Below are experts of layer 2 (counted from 0) of a mixture-of-experts language model. Rows are named router (the router's row for the expert), gate (a neuron's input weights, with its number), up (a neuron's input weights, with its number) and show model dimensions 0-127. Each number is 200 + 20 x the weight over its row's rms, rounded and kept within 0 to 999.
After each expert's rows: a language model's description of what the expert responds to. This comes from a sample of Wikipedia text that the model never trained on.

# expert 20
router,222,160,166,179,186,203,207,209,223,181,203,209,159,187,163,211,189,206,161,190,180,189,171,170,169,190,187,184,193,202,212,177,211,206,221,198,213,214,197,180,188,171,215,194,194,229,210,173,186,192,175,209,248,245,218,195,220,207,205,202,200,179,202,195,178,199,208,191,219,186,185,191,219,219,240,220,211,178,177,180,194,188,185,231,209,181,212,185,208,185,226,192,191,170,218,166,172,172,206,221,238,195,193,198,172,162,242,188,198,229,195,208,212,205,224,184,181,206,167,166,180,229,211,193,185,224,214,193
gate11,201,224,171,200,202,196,164,186,224,192,213,198,201,158,227,200,201,198,181,206,197,206,197,209,206,240,203,197,225,224,199,163,200,191,203,221,219,195,198,201,209,197,210,190,172,200,210,188,205,197,201,190,176,193,213,204,202,203,214,192,221,148,201,205,184,204,177,206,210,213,190,158,192,164,223,182,207,190,178,182,169,190,210,235,204,193,164,225,207,173,199,208,194,170,169,197,185,218,221,172,193,211,201,218,213,234,208,214,192,216,227,167,214,186,194,212,208,204,213,159,221,185,182,177,237,234,220,191
up11,204,169,214,170,203,190,232,217,165,193,209,181,180,228,189,191,194,222,199,223,230,182,210,188,170,163,173,203,202,193,191,197,200,195,224,202,203,213,204,195,202,216,207,193,208,189,193,205,206,190,201,229,215,202,166,188,211,186,187,221,164,247,197,199,221,195,211,194,187,210,234,240,228,244,188,221,174,213,210,213,231,227,182,182,185,219,217,153,221,216,188,197,214,225,219,184,211,187,185,215,194,195,204,183,179,204,187,177,235,184,176,214,181,205,216,199,205,220,193,220,202,212,229,208,178,168,195,197
Full stops ending sentences, including combined forms like )., ". and ..., plus decimal and abbreviation points such as 0.99, V. White.

# expert 42
router,174,174,208,202,240,205,201,165,196,204,197,195,193,205,213,201,195,218,194,206,194,216,212,186,242,217,187,207,192,189,177,210,212,194,188,165,226,189,204,202,231,198,186,213,219,223,212,197,221,189,227,239,196,185,186,219,212,224,187,176,188,161,220,198,186,167,232,173,200,231,221,219,203,233,192,156,179,173,173,209,206,170,185,211,162,208,201,182,205,194,141,188,209,185,227,183,240,220,170,229,192,204,174,171,174,150,175,172,198,212,200,179,226,210,157,236,209,165,198,209,194,192,189,175,200,163,191,151
gate0,212,220,183,209,194,186,210,196,220,206,207,193,214,204,218,201,223,210,151,159,188,194,188,174,215,199,201,181,168,198,223,212,230,221,253,225,214,239,197,199,220,176,174,231,195,226,192,166,198,221,227,195,219,182,196,203,210,229,222,190,192,191,209,191,182,206,207,200,194,207,201,172,185,190,211,193,210,218,198,205,200,165,202,223,218,209,154,160,182,158,204,167,198,211,230,197,189,179,204,213,175,221,195,175,234,212,220,191,211,196,219,166,187,203,215,189,184,192,223,223,218,217,195,216,181,197,218,179
up0,204,193,211,195,216,225,208,185,198,209,201,194,191,197,190,210,172,194,233,229,229,221,212,226,186,210,197,227,218,204,186,201,161,172,171,186,191,172,219,194,179,226,250,174,218,195,223,239,189,190,168,217,166,201,210,188,196,196,185,202,204,228,180,204,232,205,183,197,198,212,208,228,208,218,171,221,192,178,205,190,199,213,218,190,192,196,250,246,200,239,188,244,209,209,179,206,208,215,191,196,238,174,206,220,170,179,164,218,204,213,190,236,229,200,160,207,212,214,179,191,201,200,209,185,197,206,181,224
Paragraph breaks after sentences, == section heading markers, and opening quotation marks before titles or quoted phrases.

# expert 60
router,198,243,203,221,182,230,196,182,227,231,208,158,234,233,199,212,219,181,225,185,199,181,219,216,200,199,185,196,237,196,204,201,218,183,212,220,204,186,169,224,175,195,209,194,200,178,212,205,246,232,198,180,181,176,203,194,176,177,214,221,208,194,178,208,204,191,213,240,229,185,193,212,209,216,200,207,244,179,235,174,175,231,215,228,262,177,187,206,170,200,216,178,207,197,191,208,169,204,209,215,202,208,183,190,194,213,190,174,195,199,183,181,202,231,189,198,203,225,191,170,179,189,204,242,209,202,168,174
gate0,186,226,195,186,217,193,178,195,194,218,193,225,224,183,208,177,184,183,203,200,220,191,196,183,214,211,205,186,176,225,219,212,138,240,196,180,207,171,214,169,228,223,202,179,197,218,167,203,195,163,214,203,202,195,198,206,184,189,148,194,187,229,200,219,159,206,222,165,215,200,177,189,197,211,212,184,210,224,197,182,210,228,216,205,183,184,184,225,235,201,197,192,226,191,178,229,192,198,187,206,216,199,208,237,197,190,189,185,198,212,182,200,238,182,196,213,194,199,198,198,209,165,175,211,178,201,216,184
up0,193,215,194,179,203,217,204,201,202,206,197,182,211,185,200,195,198,228,212,215,203,208,192,181,212,182,165,192,183,221,194,191,147,210,173,171,136,159,204,178,185,166,178,183,179,180,176,190,183,231,183,205,178,223,198,237,221,182,156,213,211,174,212,201,185,232,203,192,198,210,207,224,199,187,192,196,195,207,182,199,195,207,223,219,229,159,198,230,216,221,188,212,211,207,198,201,211,229,182,217,174,176,213,203,184,174,191,201,190,212,178,209,239,204,167,237,177,198,178,229,211,206,218,200,190,208,186,180
Column bars and closing parentheses or quotes in result and election tables, and the taxonomic family ending -idae, as in Erebidae.

# expert 5
router,212,176,214,177,203,169,225,192,160,198,176,221,190,183,184,166,192,225,184,195,191,216,190,183,219,241,233,206,214,207,188,213,144,207,192,182,192,179,196,175,201,205,194,179,218,187,155,207,155,205,223,194,207,236,179,220,193,211,200,203,220,175,202,222,209,209,171,195,196,196,187,165,193,222,237,227,182,208,187,238,228,202,174,209,155,209,217,209,230,228,186,208,187,211,205,194,196,223,232,197,201,183,215,186,173,211,192,219,204,206,203,220,182,170,212,199,203,171,219,187,195,187,210,163,195,201,203,236
gate0,222,194,215,210,197,210,151,235,216,156,200,187,209,183,187,201,193,188,209,209,210,205,209,194,196,214,204,217,170,191,220,199,227,168,183,187,230,204,203,206,204,204,209,218,214,210,221,206,219,229,203,196,210,167,223,213,199,206,173,215,254,202,170,190,177,227,181,192,207,191,188,178,189,203,189,208,202,201,154,184,218,178,210,233,182,190,207,198,195,222,190,205,269,183,235,220,193,187,183,184,211,205,188,189,173,196,185,197,172,194,199,164,201,207,199,237,226,207,209,204,216,222,191,204,215,199,196,211
up0,201,204,199,204,149,217,235,217,191,202,191,223,209,211,204,186,208,213,221,184,201,192,212,196,234,170,209,233,205,231,176,168,179,198,229,185,169,182,214,217,210,179,191,206,221,239,220,191,219,192,186,223,172,185,216,198,194,220,219,237,186,193,220,235,181,199,210,213,200,203,188,218,216,183,165,189,184,179,240,216,179,223,185,184,230,213,206,184,159,208,205,211,201,160,195,205,229,171,229,221,200,177,178,229,220,225,200,187,216,158,221,228,181,188,162,202,218,165,211,205,221,194,208,168,192,242,176,189
Common abstract nouns and some verbs after the, his or a, often in headings, such as career, work, results, history, located.

# expert 29
router,212,239,187,219,193,234,201,184,215,208,222,177,219,233,236,191,207,186,235,189,218,181,210,221,207,166,174,196,214,198,198,180,220,183,200,215,199,182,173,221,187,206,209,177,210,174,226,208,223,225,186,204,167,167,214,193,181,176,215,222,204,199,152,230,213,188,217,236,226,183,190,216,208,212,213,200,229,208,226,177,184,223,210,210,226,191,177,194,189,198,188,185,192,202,184,209,186,209,205,206,186,242,180,176,194,219,222,193,186,209,198,178,183,220,175,215,188,233,177,187,172,202,199,236,214,220,166,178
gate0,215,217,207,176,222,193,177,225,207,206,247,231,217,144,200,152,200,207,196,178,216,186,196,188,192,190,161,223,171,200,204,201,224,215,187,208,150,170,241,178,184,176,224,178,189,222,190,243,204,180,173,231,201,192,199,204,214,174,196,174,191,194,181,207,193,210,227,189,173,219,207,197,214,208,222,177,178,205,171,198,195,219,194,212,206,202,237,193,213,214,166,175,175,189,189,200,208,178,223,205,213,199,173,220,182,192,226,209,211,213,214,232,230,179,229,174,212,184,201,161,194,201,223,176,189,203,243,201
up0,196,177,194,188,216,210,180,247,205,178,208,217,211,199,196,221,209,207,194,187,216,189,212,213,165,193,207,154,211,185,199,213,213,194,219,204,181,214,211,165,235,174,189,149,175,205,193,222,183,192,226,195,224,180,191,218,186,215,221,223,248,195,191,226,197,215,230,156,200,172,172,246,191,174,191,214,189,222,204,161,206,203,237,195,235,195,187,202,227,170,212,185,170,192,178,220,211,214,180,206,187,193,216,168,190,223,204,206,166,219,215,258,223,190,185,218,202,223,180,169,189,212,202,202,207,183,216,219
No clear pattern: line breaks after headings, of, 's, and pieces of Arabic and Philippine names such as al, Arab, fort.

# expert 54
router,209,243,192,222,175,221,199,170,212,231,230,175,234,230,227,211,201,199,232,179,208,185,217,214,199,182,175,181,222,179,196,174,230,191,207,213,197,175,174,236,170,184,205,184,210,181,205,186,231,237,189,187,175,184,226,206,186,178,206,223,198,181,174,217,232,195,217,223,217,184,186,201,221,197,205,215,248,206,222,180,176,227,219,201,236,191,200,180,197,186,212,188,226,216,178,206,183,192,194,211,218,225,172,196,198,224,204,179,175,194,190,189,203,236,197,200,187,221,182,186,195,206,211,231,202,214,171,194
gate11,230,143,176,188,181,187,187,203,197,232,222,235,206,225,207,204,211,212,193,160,186,185,176,156,221,221,190,162,155,199,185,194,216,198,215,200,193,215,195,190,208,220,193,207,204,228,242,222,183,215,237,215,193,194,189,216,176,185,180,199,181,207,208,212,168,175,195,217,212,211,205,194,204,224,220,179,189,197,177,194,179,207,211,216,220,221,200,183,209,210,226,218,219,162,212,179,203,204,158,177,188,202,182,200,194,193,210,186,189,227,177,167,229,188,223,231,214,223,206,214,217,202,235,171,190,222,224,205
up11,199,195,217,215,200,169,214,167,206,184,183,208,191,207,177,214,205,221,165,202,186,208,216,187,187,194,185,201,227,189,214,232,215,169,176,192,242,198,202,173,201,186,204,203,196,190,199,207,200,175,192,159,226,165,183,174,207,189,205,209,186,191,197,186,224,209,189,194,206,216,206,202,177,197,190,187,185,242,200,186,172,192,196,181,206,231,143,223,175,183,257,230,215,192,180,183,220,184,188,170,191,216,211,204,170,235,179,200,221,161,210,187,197,195,169,254,234,196,174,194,188,241,194,172,220,201,217,239
The word the after prepositions like in, of, for, and the space before a year, as in during the 1970s, in 1958.

# expert 55
router,168,195,212,210,221,230,176,227,176,189,185,235,203,201,211,179,231,173,196,189,178,202,165,186,205,212,183,217,166,192,204,224,184,196,183,159,223,242,224,195,208,188,197,190,203,243,206,225,198,197,196,185,210,215,210,203,186,193,198,191,195,221,218,170,170,194,169,213,186,230,208,180,194,228,196,210,162,209,194,206,203,220,230,203,195,171,210,221,189,171,241,197,199,164,175,196,189,190,201,210,222,201,215,205,222,217,193,215,183,181,213,194,213,217,252,187,211,184,223,240,191,202,211,228,181,196,226,215
gate1,167,198,170,174,179,208,214,209,151,194,210,193,207,181,202,172,193,173,215,193,202,164,217,252,223,230,200,187,202,192,217,190,200,224,202,188,236,207,159,191,226,183,174,228,206,199,215,216,204,225,204,239,197,203,185,205,206,208,219,205,201,201,217,188,209,239,198,231,211,174,236,229,204,210,200,206,186,226,228,222,140,196,205,182,204,216,200,191,232,206,229,172,207,190,173,167,210,202,213,202,195,201,199,185,170,171,219,178,204,168,194,195,185,194,191,177,213,216,173,202,216,222,205,177,176,230,200,208
up1,183,201,239,184,204,176,212,209,210,203,206,184,224,202,184,207,188,214,193,181,226,199,197,194,187,200,199,201,219,192,189,188,210,205,187,236,184,220,140,186,186,228,205,215,203,165,201,197,190,191,179,196,161,211,148,170,215,191,165,173,172,219,173,201,250,226,183,187,202,191,199,207,181,212,192,180,190,201,226,215,210,201,165,200,207,192,187,176,186,178,220,206,236,180,231,188,190,204,202,195,224,198,195,204,221,206,227,170,175,150,197,149,218,203,215,204,208,185,186,219,228,215,200,190,207,204,184,217
Hyphen bullets at line starts and colons after field labels in infobox-style lists, like Family:, Born:, Genus:.

# expert 4
router,196,199,208,210,189,242,233,216,222,195,197,186,215,206,189,211,199,178,215,183,225,161,188,182,186,209,245,170,231,218,223,195,190,211,221,247,219,186,194,203,192,158,237,170,185,222,194,196,199,206,203,199,245,167,206,205,199,206,188,194,199,176,172,217,198,188,202,188,224,241,199,203,247,171,231,231,235,181,209,187,186,221,215,229,204,180,208,192,214,234,217,223,198,199,217,177,197,179,164,209,215,203,163,217,185,176,169,179,206,232,220,161,191,201,158,212,196,223,227,192,169,167,178,232,203,224,176,205
gate0,166,203,217,176,197,195,207,195,208,199,191,206,178,197,188,206,187,187,217,195,183,235,221,233,223,192,205,186,198,196,265,186,216,198,222,244,201,222,204,210,186,195,200,188,209,206,201,229,180,161,214,196,209,192,207,222,250,185,212,206,178,198,166,222,218,209,236,194,189,202,213,217,212,168,219,181,201,200,190,217,187,156,206,172,181,183,194,150,219,183,170,248,224,204,201,222,168,207,184,203,221,169,244,179,170,201,185,222,210,182,185,183,233,185,248,176,205,181,227,175,228,217,203,179,212,184,199,222
up0,229,228,189,176,185,209,175,168,223,224,181,190,197,192,234,209,187,224,179,216,210,195,195,177,211,192,221,205,208,183,169,182,208,245,210,197,220,215,196,198,191,189,157,190,231,224,220,173,186,233,188,222,206,220,214,214,209,184,192,199,190,206,212,235,210,225,204,194,173,210,212,208,210,202,173,204,204,171,182,211,189,240,204,236,198,176,213,197,214,171,199,190,192,200,236,209,231,234,226,217,201,176,203,176,188,227,204,158,207,196,165,198,172,174,188,224,184,209,144,186,188,203,243,222,191,215,210,217
Closing parentheses, quotation marks, brackets and percent signs ending a phrase, often in table cells, e.g. (2017), "Tongues", 0.8 (33.4).

# expert 50
router,208,230,205,220,180,244,193,176,230,218,217,176,237,230,237,214,219,181,235,171,212,191,213,222,184,219,172,187,228,184,167,195,223,188,194,192,209,167,184,227,175,209,200,200,206,171,207,215,236,218,184,200,158,155,204,198,169,180,215,209,209,209,173,215,230,188,191,225,223,180,197,205,208,206,218,208,233,197,219,184,184,235,203,220,232,193,210,203,185,190,231,177,196,209,195,198,187,210,204,213,192,216,180,192,208,225,194,183,221,214,201,178,183,234,193,202,174,229,189,183,178,195,198,215,194,203,207,176
gate0,210,165,201,191,195,222,217,202,184,213,185,193,181,181,171,195,200,171,185,167,181,228,206,192,189,248,197,177,186,164,210,202,191,202,183,171,209,189,229,223,204,194,196,210,188,217,180,250,194,191,253,210,182,211,229,181,207,220,227,170,199,221,164,182,199,201,180,195,219,212,189,239,196,171,227,196,179,190,217,219,216,220,217,194,199,245,213,217,207,208,200,206,196,197,196,202,214,168,159,215,240,158,197,235,218,175,179,198,194,211,182,223,196,182,205,157,170,224,187,196,188,219,233,154,179,208,247,173
up0,189,188,208,215,185,168,161,188,201,190,180,210,204,193,193,178,189,193,194,182,225,221,214,228,192,204,203,197,197,217,212,233,183,230,202,235,178,226,251,165,200,227,180,218,207,197,218,162,174,199,210,205,160,172,217,221,241,191,207,180,205,222,198,192,187,185,190,156,235,203,209,203,235,191,213,211,214,198,207,213,178,171,209,223,152,201,196,223,212,178,224,181,184,196,198,217,224,193,176,190,203,212,197,185,227,197,174,164,218,226,170,223,159,240,202,186,186,202,185,200,175,223,181,210,224,176,193,216
Nouns for creative works and media: album, film, version, video, recording, edition, book, plus possessive 's and == section markers.

# expert 10
router,183,180,172,169,230,190,182,177,184,175,179,215,220,193,179,193,176,201,198,204,203,211,210,176,194,219,203,208,191,211,219,204,167,222,217,182,182,236,258,197,227,212,206,174,209,247,224,171,180,194,192,230,234,248,233,230,185,213,199,206,194,195,228,199,216,218,211,166,173,193,173,195,219,208,201,188,195,214,192,211,231,216,165,179,189,223,208,181,228,180,215,181,187,219,210,187,215,177,178,218,177,202,200,200,200,208,216,202,195,178,200,198,216,176,189,204,215,185,188,218,262,187,192,205,215,195,206,221
gate1,224,206,189,194,190,174,195,211,213,197,225,182,171,202,228,205,232,202,192,183,193,197,197,182,168,181,231,207,165,191,224,257,189,207,227,171,210,164,195,180,210,228,212,169,202,185,176,192,211,208,184,196,189,177,232,242,200,206,185,218,196,208,190,190,213,171,194,162,170,179,166,216,213,189,210,183,178,223,214,175,195,210,189,202,199,184,211,193,154,234,225,202,193,187,174,208,181,206,223,192,186,208,181,172,198,206,223,163,218,208,196,262,191,210,222,198,190,187,219,195,207,253,173,213,200,171,189,207
up1,238,206,179,182,187,168,197,231,224,182,213,202,186,179,223,237,196,186,214,208,190,207,203,194,186,167,212,213,153,200,194,225,194,183,206,190,224,168,207,194,199,224,206,164,190,183,197,200,209,221,149,185,194,183,228,242,201,191,164,198,173,220,183,219,206,188,204,159,190,193,161,209,213,195,208,198,184,232,233,169,192,200,168,189,210,185,200,186,157,207,214,189,195,181,176,171,182,226,225,216,201,191,172,163,200,204,204,185,220,186,211,247,176,213,213,205,187,197,216,179,237,243,187,194,211,194,208,202
Standalone space or currency sign right before a number, in table rows, dates and coordinates, e.g. | 2010, $39,848, October 11.

# expert 35
router,202,231,197,221,197,235,199,157,204,204,205,178,240,221,193,205,214,187,210,184,222,167,189,234,193,195,181,175,221,173,196,179,227,191,213,227,201,182,165,236,168,208,201,201,191,176,202,196,224,205,192,188,180,181,227,185,197,183,195,202,188,215,170,210,224,218,216,225,212,181,216,221,216,201,215,186,222,186,209,167,178,198,184,208,206,175,185,195,181,186,206,200,203,225,189,193,179,200,178,200,221,218,158,176,201,222,193,206,208,204,209,151,191,231,203,206,212,216,189,203,189,186,209,207,234,219,189,198
gate0,216,157,160,201,204,201,170,224,179,209,192,227,213,194,219,204,229,157,176,196,222,231,191,208,186,239,221,205,202,209,190,213,238,209,218,202,182,195,227,187,211,179,185,211,183,152,214,166,184,179,206,197,198,197,200,176,201,213,232,185,227,232,177,224,201,184,204,144,190,201,164,192,215,188,170,205,187,152,225,177,192,168,218,201,206,229,233,215,187,211,220,178,212,199,189,186,158,225,214,218,217,179,200,194,185,213,180,200,216,190,192,170,141,243,208,194,193,217,228,196,211,222,198,174,200,200,198,167
up0,216,210,239,191,200,212,224,195,202,226,197,192,190,254,200,204,221,198,214,169,168,213,195,163,231,179,219,220,217,194,209,205,204,219,184,176,227,177,197,232,176,198,182,194,224,233,197,216,220,198,204,178,197,193,213,214,195,176,194,171,186,152,215,168,194,217,226,230,200,206,209,201,213,201,190,200,173,199,199,205,223,218,206,177,190,203,209,186,179,185,238,189,241,160,227,193,237,243,196,239,206,226,179,219,203,186,196,195,235,195,178,220,209,208,153,199,191,163,167,167,236,177,180,191,229,217,201,176
Single capital letters and uppercase abbreviations in tables, codes and country tags, such as U in CUW, ITA, USA, SR, United.

# expert 48
router,209,235,201,202,174,227,195,190,228,212,229,174,231,233,236,205,182,192,227,172,215,189,221,207,192,192,183,179,220,189,177,187,217,182,206,216,181,178,175,247,173,185,200,192,205,162,212,190,215,239,189,201,189,167,214,192,191,176,212,214,217,199,171,225,214,172,182,214,212,175,185,204,202,194,225,199,233,193,215,173,191,213,207,206,233,181,197,205,176,215,213,172,202,187,197,213,185,206,195,195,203,225,203,186,187,220,211,171,201,206,197,176,193,221,189,201,183,227,164,179,186,206,209,242,209,203,185,186
gate0,207,195,172,215,195,207,178,239,192,206,157,200,191,161,170,185,206,228,207,193,179,210,206,185,216,207,222,187,184,182,189,198,191,190,178,224,213,185,202,220,192,209,162,226,211,163,190,208,215,198,215,236,215,221,196,195,194,173,147,179,201,215,217,174,196,204,188,220,204,213,216,184,203,216,171,210,185,192,186,199,197,195,165,205,203,225,175,173,200,188,141,189,185,206,209,196,239,172,178,193,185,187,181,247,194,199,201,172,196,207,203,194,228,168,235,156,221,219,222,198,211,169,226,186,209,203,210,183
up0,193,176,199,223,216,189,205,169,222,192,207,128,202,192,202,190,186,180,208,222,218,208,209,182,222,202,196,219,217,190,169,203,201,216,234,180,189,220,179,150,220,185,203,196,195,156,229,189,168,210,239,211,160,207,158,164,189,216,235,208,190,202,178,161,222,202,209,197,220,198,200,215,207,176,173,216,178,214,210,201,200,207,190,214,187,215,188,233,182,215,182,196,200,222,173,235,228,201,189,209,192,212,210,232,199,225,197,197,197,217,177,187,233,204,242,216,206,176,187,197,217,186,219,240,190,205,203,201
Nouns for people and roles such as son, wife, king, monks, husband, his, plus name pieces like -ou, -am in names.

# expert 3
router,206,229,191,207,178,232,205,179,224,210,220,178,221,242,211,211,185,191,227,185,221,184,195,208,198,192,178,203,214,176,190,178,235,180,220,219,179,178,155,249,186,197,211,189,197,159,185,195,233,223,184,195,174,147,218,189,184,181,203,210,187,189,169,216,224,199,221,215,219,181,213,209,205,184,216,209,239,188,221,187,189,214,194,210,235,168,201,206,183,199,221,184,209,208,183,202,184,194,193,205,213,243,179,175,178,221,205,169,178,202,179,189,181,227,197,208,176,222,201,197,173,204,190,235,204,221,169,195
gate0,190,205,184,203,231,172,223,195,191,194,201,191,191,199,192,209,210,211,224,228,187,221,202,202,203,239,211,191,153,197,186,229,211,240,172,209,257,246,198,191,194,253,170,219,208,186,169,187,173,174,191,175,205,172,195,178,214,189,187,211,196,187,193,161,169,211,232,201,204,217,219,206,201,177,177,229,223,205,192,176,215,215,171,215,190,198,177,184,167,170,163,211,225,202,232,244,217,210,200,209,195,166,177,182,215,192,188,192,201,204,222,223,219,180,187,182,189,199,209,200,218,174,215,205,150,222,172,182
up0,199,213,232,200,192,233,195,243,232,179,225,226,198,190,217,209,220,215,210,189,184,209,218,176,190,212,171,182,204,223,209,247,193,176,205,232,189,219,236,231,155,179,173,194,188,204,239,180,253,211,219,277,228,268,211,194,198,161,220,211,218,195,185,196,208,205,201,205,194,226,189,174,190,199,217,170,191,194,188,188,206,204,187,202,214,185,201,186,241,217,215,210,221,206,184,208,235,216,187,214,175,194,186,216,191,196,202,183,199,194,212,183,213,227,210,217,213,234,221,221,210,219,213,213,224,189,203,177
Digit pieces inside large numbers such as 10,000 and years like 2022, plus CJK characters in song titles and words like nature, unique, Russia.

# expert 1
router,193,155,173,182,208,214,210,204,177,223,195,213,169,203,194,213,221,216,194,229,201,185,167,202,232,178,199,238,181,233,224,211,210,216,220,190,170,218,200,199,176,232,172,214,208,194,204,181,169,210,173,195,249,188,202,207,221,204,211,168,234,197,225,199,188,215,208,179,198,203,196,195,214,215,210,219,173,214,216,207,246,160,201,157,190,197,208,220,189,188,168,223,215,175,232,203,225,162,210,219,237,176,200,202,217,218,193,197,225,222,206,191,199,170,190,234,197,206,217,214,196,185,233,187,212,217,219,234
gate0,175,162,201,210,199,229,222,199,237,174,207,225,201,222,181,214,218,175,213,201,171,195,184,200,210,180,225,182,154,212,199,193,193,195,215,173,205,205,214,230,178,223,194,191,206,190,184,184,188,176,197,150,221,183,171,233,194,182,193,225,216,182,156,170,228,209,172,201,215,203,224,207,187,217,163,213,185,218,211,219,172,174,236,198,184,202,225,225,162,228,210,196,217,206,200,194,190,157,203,232,202,198,204,201,207,174,191,211,203,201,187,214,216,203,209,159,226,214,207,221,185,169,207,190,172,210,199,177
up0,200,233,222,196,192,163,185,170,181,232,202,181,196,185,228,201,187,213,188,213,228,216,200,202,188,224,201,229,218,170,201,213,203,215,168,193,183,182,181,170,222,193,216,203,195,242,204,233,195,247,196,257,169,224,215,172,191,193,220,192,181,200,215,214,181,191,228,189,175,182,193,191,215,189,223,195,204,210,204,198,222,213,174,203,210,199,198,177,248,199,203,241,160,213,221,190,210,207,208,171,193,213,188,225,200,224,201,186,182,213,212,193,167,200,220,261,194,185,191,203,225,214,201,223,225,168,213,220
Mid-word consonant pieces inside foreign proper names and surnames, like Rak-ov-ec, Nür-bur-gring, Bob-rov-sky, Literat-ur.

# expert 30
router,194,169,205,216,179,177,208,205,206,198,184,223,160,196,200,199,205,237,136,216,212,176,201,186,164,196,223,213,189,215,191,215,187,202,238,215,178,184,221,192,206,200,200,199,199,196,207,210,169,184,231,229,218,218,215,197,208,236,214,185,179,220,224,181,197,238,181,194,216,199,212,204,202,180,215,167,199,203,161,238,246,188,208,195,157,198,205,204,192,195,164,179,205,180,178,192,216,189,208,231,205,198,231,196,200,169,222,193,205,188,190,190,171,212,207,204,212,173,204,186,220,207,232,170,211,193,218,205
gate0,199,192,195,211,215,177,218,154,187,235,187,187,211,200,231,238,196,229,233,174,163,197,177,199,170,176,197,183,198,203,218,209,201,227,217,210,233,228,204,184,150,230,200,217,201,174,177,199,210,173,179,191,186,194,188,172,223,171,219,191,202,187,189,224,189,182,195,160,229,204,208,219,190,197,185,195,223,218,197,247,169,199,174,205,200,183,183,204,193,198,214,204,230,205,209,202,187,225,200,213,206,222,238,189,221,196,164,159,174,209,206,206,213,191,223,209,214,260,222,159,229,215,179,177,193,192,169,221
up0,170,218,246,192,181,182,179,224,158,161,212,195,162,214,196,201,185,169,202,250,213,231,215,216,226,226,186,217,215,166,185,211,197,149,203,193,195,178,186,216,237,186,172,196,167,210,222,214,208,204,207,199,192,220,214,178,214,204,231,212,185,210,221,231,220,232,202,246,199,217,185,237,227,197,232,194,188,202,247,188,200,176,193,211,200,218,182,175,186,165,182,194,173,183,184,181,189,226,198,183,186,198,237,212,186,202,214,226,159,205,210,217,205,179,170,167,220,179,206,222,165,178,189,195,189,205,205,210
Short vowel-consonant pieces right after a capitalized initial in foreign names and terms, such as S-ind-o, Sz-ym-borski, S-ok-olovich.

# expert 36
router,210,234,198,228,186,233,214,184,222,212,193,169,230,226,217,198,203,184,229,192,206,179,231,224,188,194,192,183,217,174,190,200,230,192,205,229,188,167,166,210,178,200,234,203,206,164,202,208,219,237,186,199,175,173,227,198,190,180,222,216,194,199,168,206,224,203,206,232,223,190,168,200,219,194,218,207,235,189,222,174,164,214,215,222,226,182,195,204,199,216,218,185,209,193,197,219,197,196,200,195,205,233,164,179,198,224,201,180,193,198,184,180,195,212,187,222,180,242,201,186,183,212,204,237,197,229,187,179
gate0,214,194,187,172,234,184,207,193,218,204,189,219,193,161,187,183,172,181,209,215,171,195,188,211,201,192,222,210,208,199,225,173,207,150,202,202,226,214,222,163,197,202,208,226,230,176,203,197,194,200,175,216,185,174,220,192,175,221,192,208,202,231,205,190,197,182,227,182,218,226,237,222,173,217,176,173,177,218,204,200,172,215,201,227,166,222,221,175,199,221,189,195,211,242,221,194,183,228,194,239,177,199,219,206,196,212,183,168,210,214,198,227,169,202,216,181,193,199,201,201,205,230,207,198,198,198,159,206
up0,205,179,167,192,199,198,209,185,199,213,181,224,176,159,221,213,189,183,188,181,208,196,169,183,221,188,210,204,207,224,204,206,195,194,221,255,195,205,196,194,195,200,194,213,183,183,180,238,206,218,211,207,188,191,219,207,185,205,190,184,223,221,197,149,190,143,215,252,212,185,196,211,207,218,191,196,213,221,193,237,167,194,174,198,201,214,200,197,169,195,233,210,206,248,212,199,190,192,197,260,179,188,211,209,229,213,205,201,221,223,203,205,196,200,218,206,208,173,159,181,219,173,197,196,184,187,203,228
Redshirt codes RS in football rosters and RS-68 rocket engines, plus scattered tokens like in, and, -ani name endings, numbers.

# expert 16
router,195,177,253,229,187,160,210,188,184,169,227,206,169,191,176,169,163,182,184,187,193,200,208,184,192,177,204,197,228,198,187,169,188,194,241,221,232,185,193,178,181,234,192,173,186,189,198,161,215,211,206,171,188,228,205,206,181,200,200,175,210,202,177,205,183,233,223,213,202,220,214,229,182,203,217,226,219,228,201,175,178,228,238,193,182,180,182,188,194,197,206,224,222,219,235,216,210,202,174,159,225,171,208,242,215,192,219,189,198,191,182,227,216,233,222,207,185,177,187,189,199,187,220,220,182,221,189,176
gate0,201,228,207,209,177,223,199,216,180,193,191,213,201,204,192,202,221,186,210,239,205,186,202,229,208,165,219,159,203,219,182,234,177,208,227,193,205,213,206,222,202,178,168,205,162,175,171,226,212,181,203,189,193,191,188,180,215,194,201,177,178,202,231,198,189,168,203,192,206,169,229,194,196,175,146,205,214,186,167,188,214,199,187,189,209,206,186,159,191,154,177,193,180,228,203,221,187,193,201,223,204,163,234,237,171,242,220,202,187,214,146,248,193,199,211,172,199,197,200,194,231,188,209,202,210,234,180,174
up0,197,190,168,200,201,200,190,186,218,243,209,224,202,173,172,223,202,207,182,202,203,178,204,196,221,182,170,207,203,216,179,180,189,181,170,159,158,217,180,201,182,216,224,207,146,206,175,195,197,190,226,173,205,188,219,189,212,179,190,178,191,201,229,210,206,215,183,186,188,223,210,170,213,201,215,234,220,206,261,216,148,202,243,190,192,198,169,217,233,233,202,182,167,192,211,200,181,217,199,198,193,214,162,184,218,205,188,185,203,216,182,195,215,196,218,218,232,198,213,209,184,232,226,199,175,173,223,228
Month names and time words after on, in or the in dates and bios, e.g. On September 8, 25 April, year, season.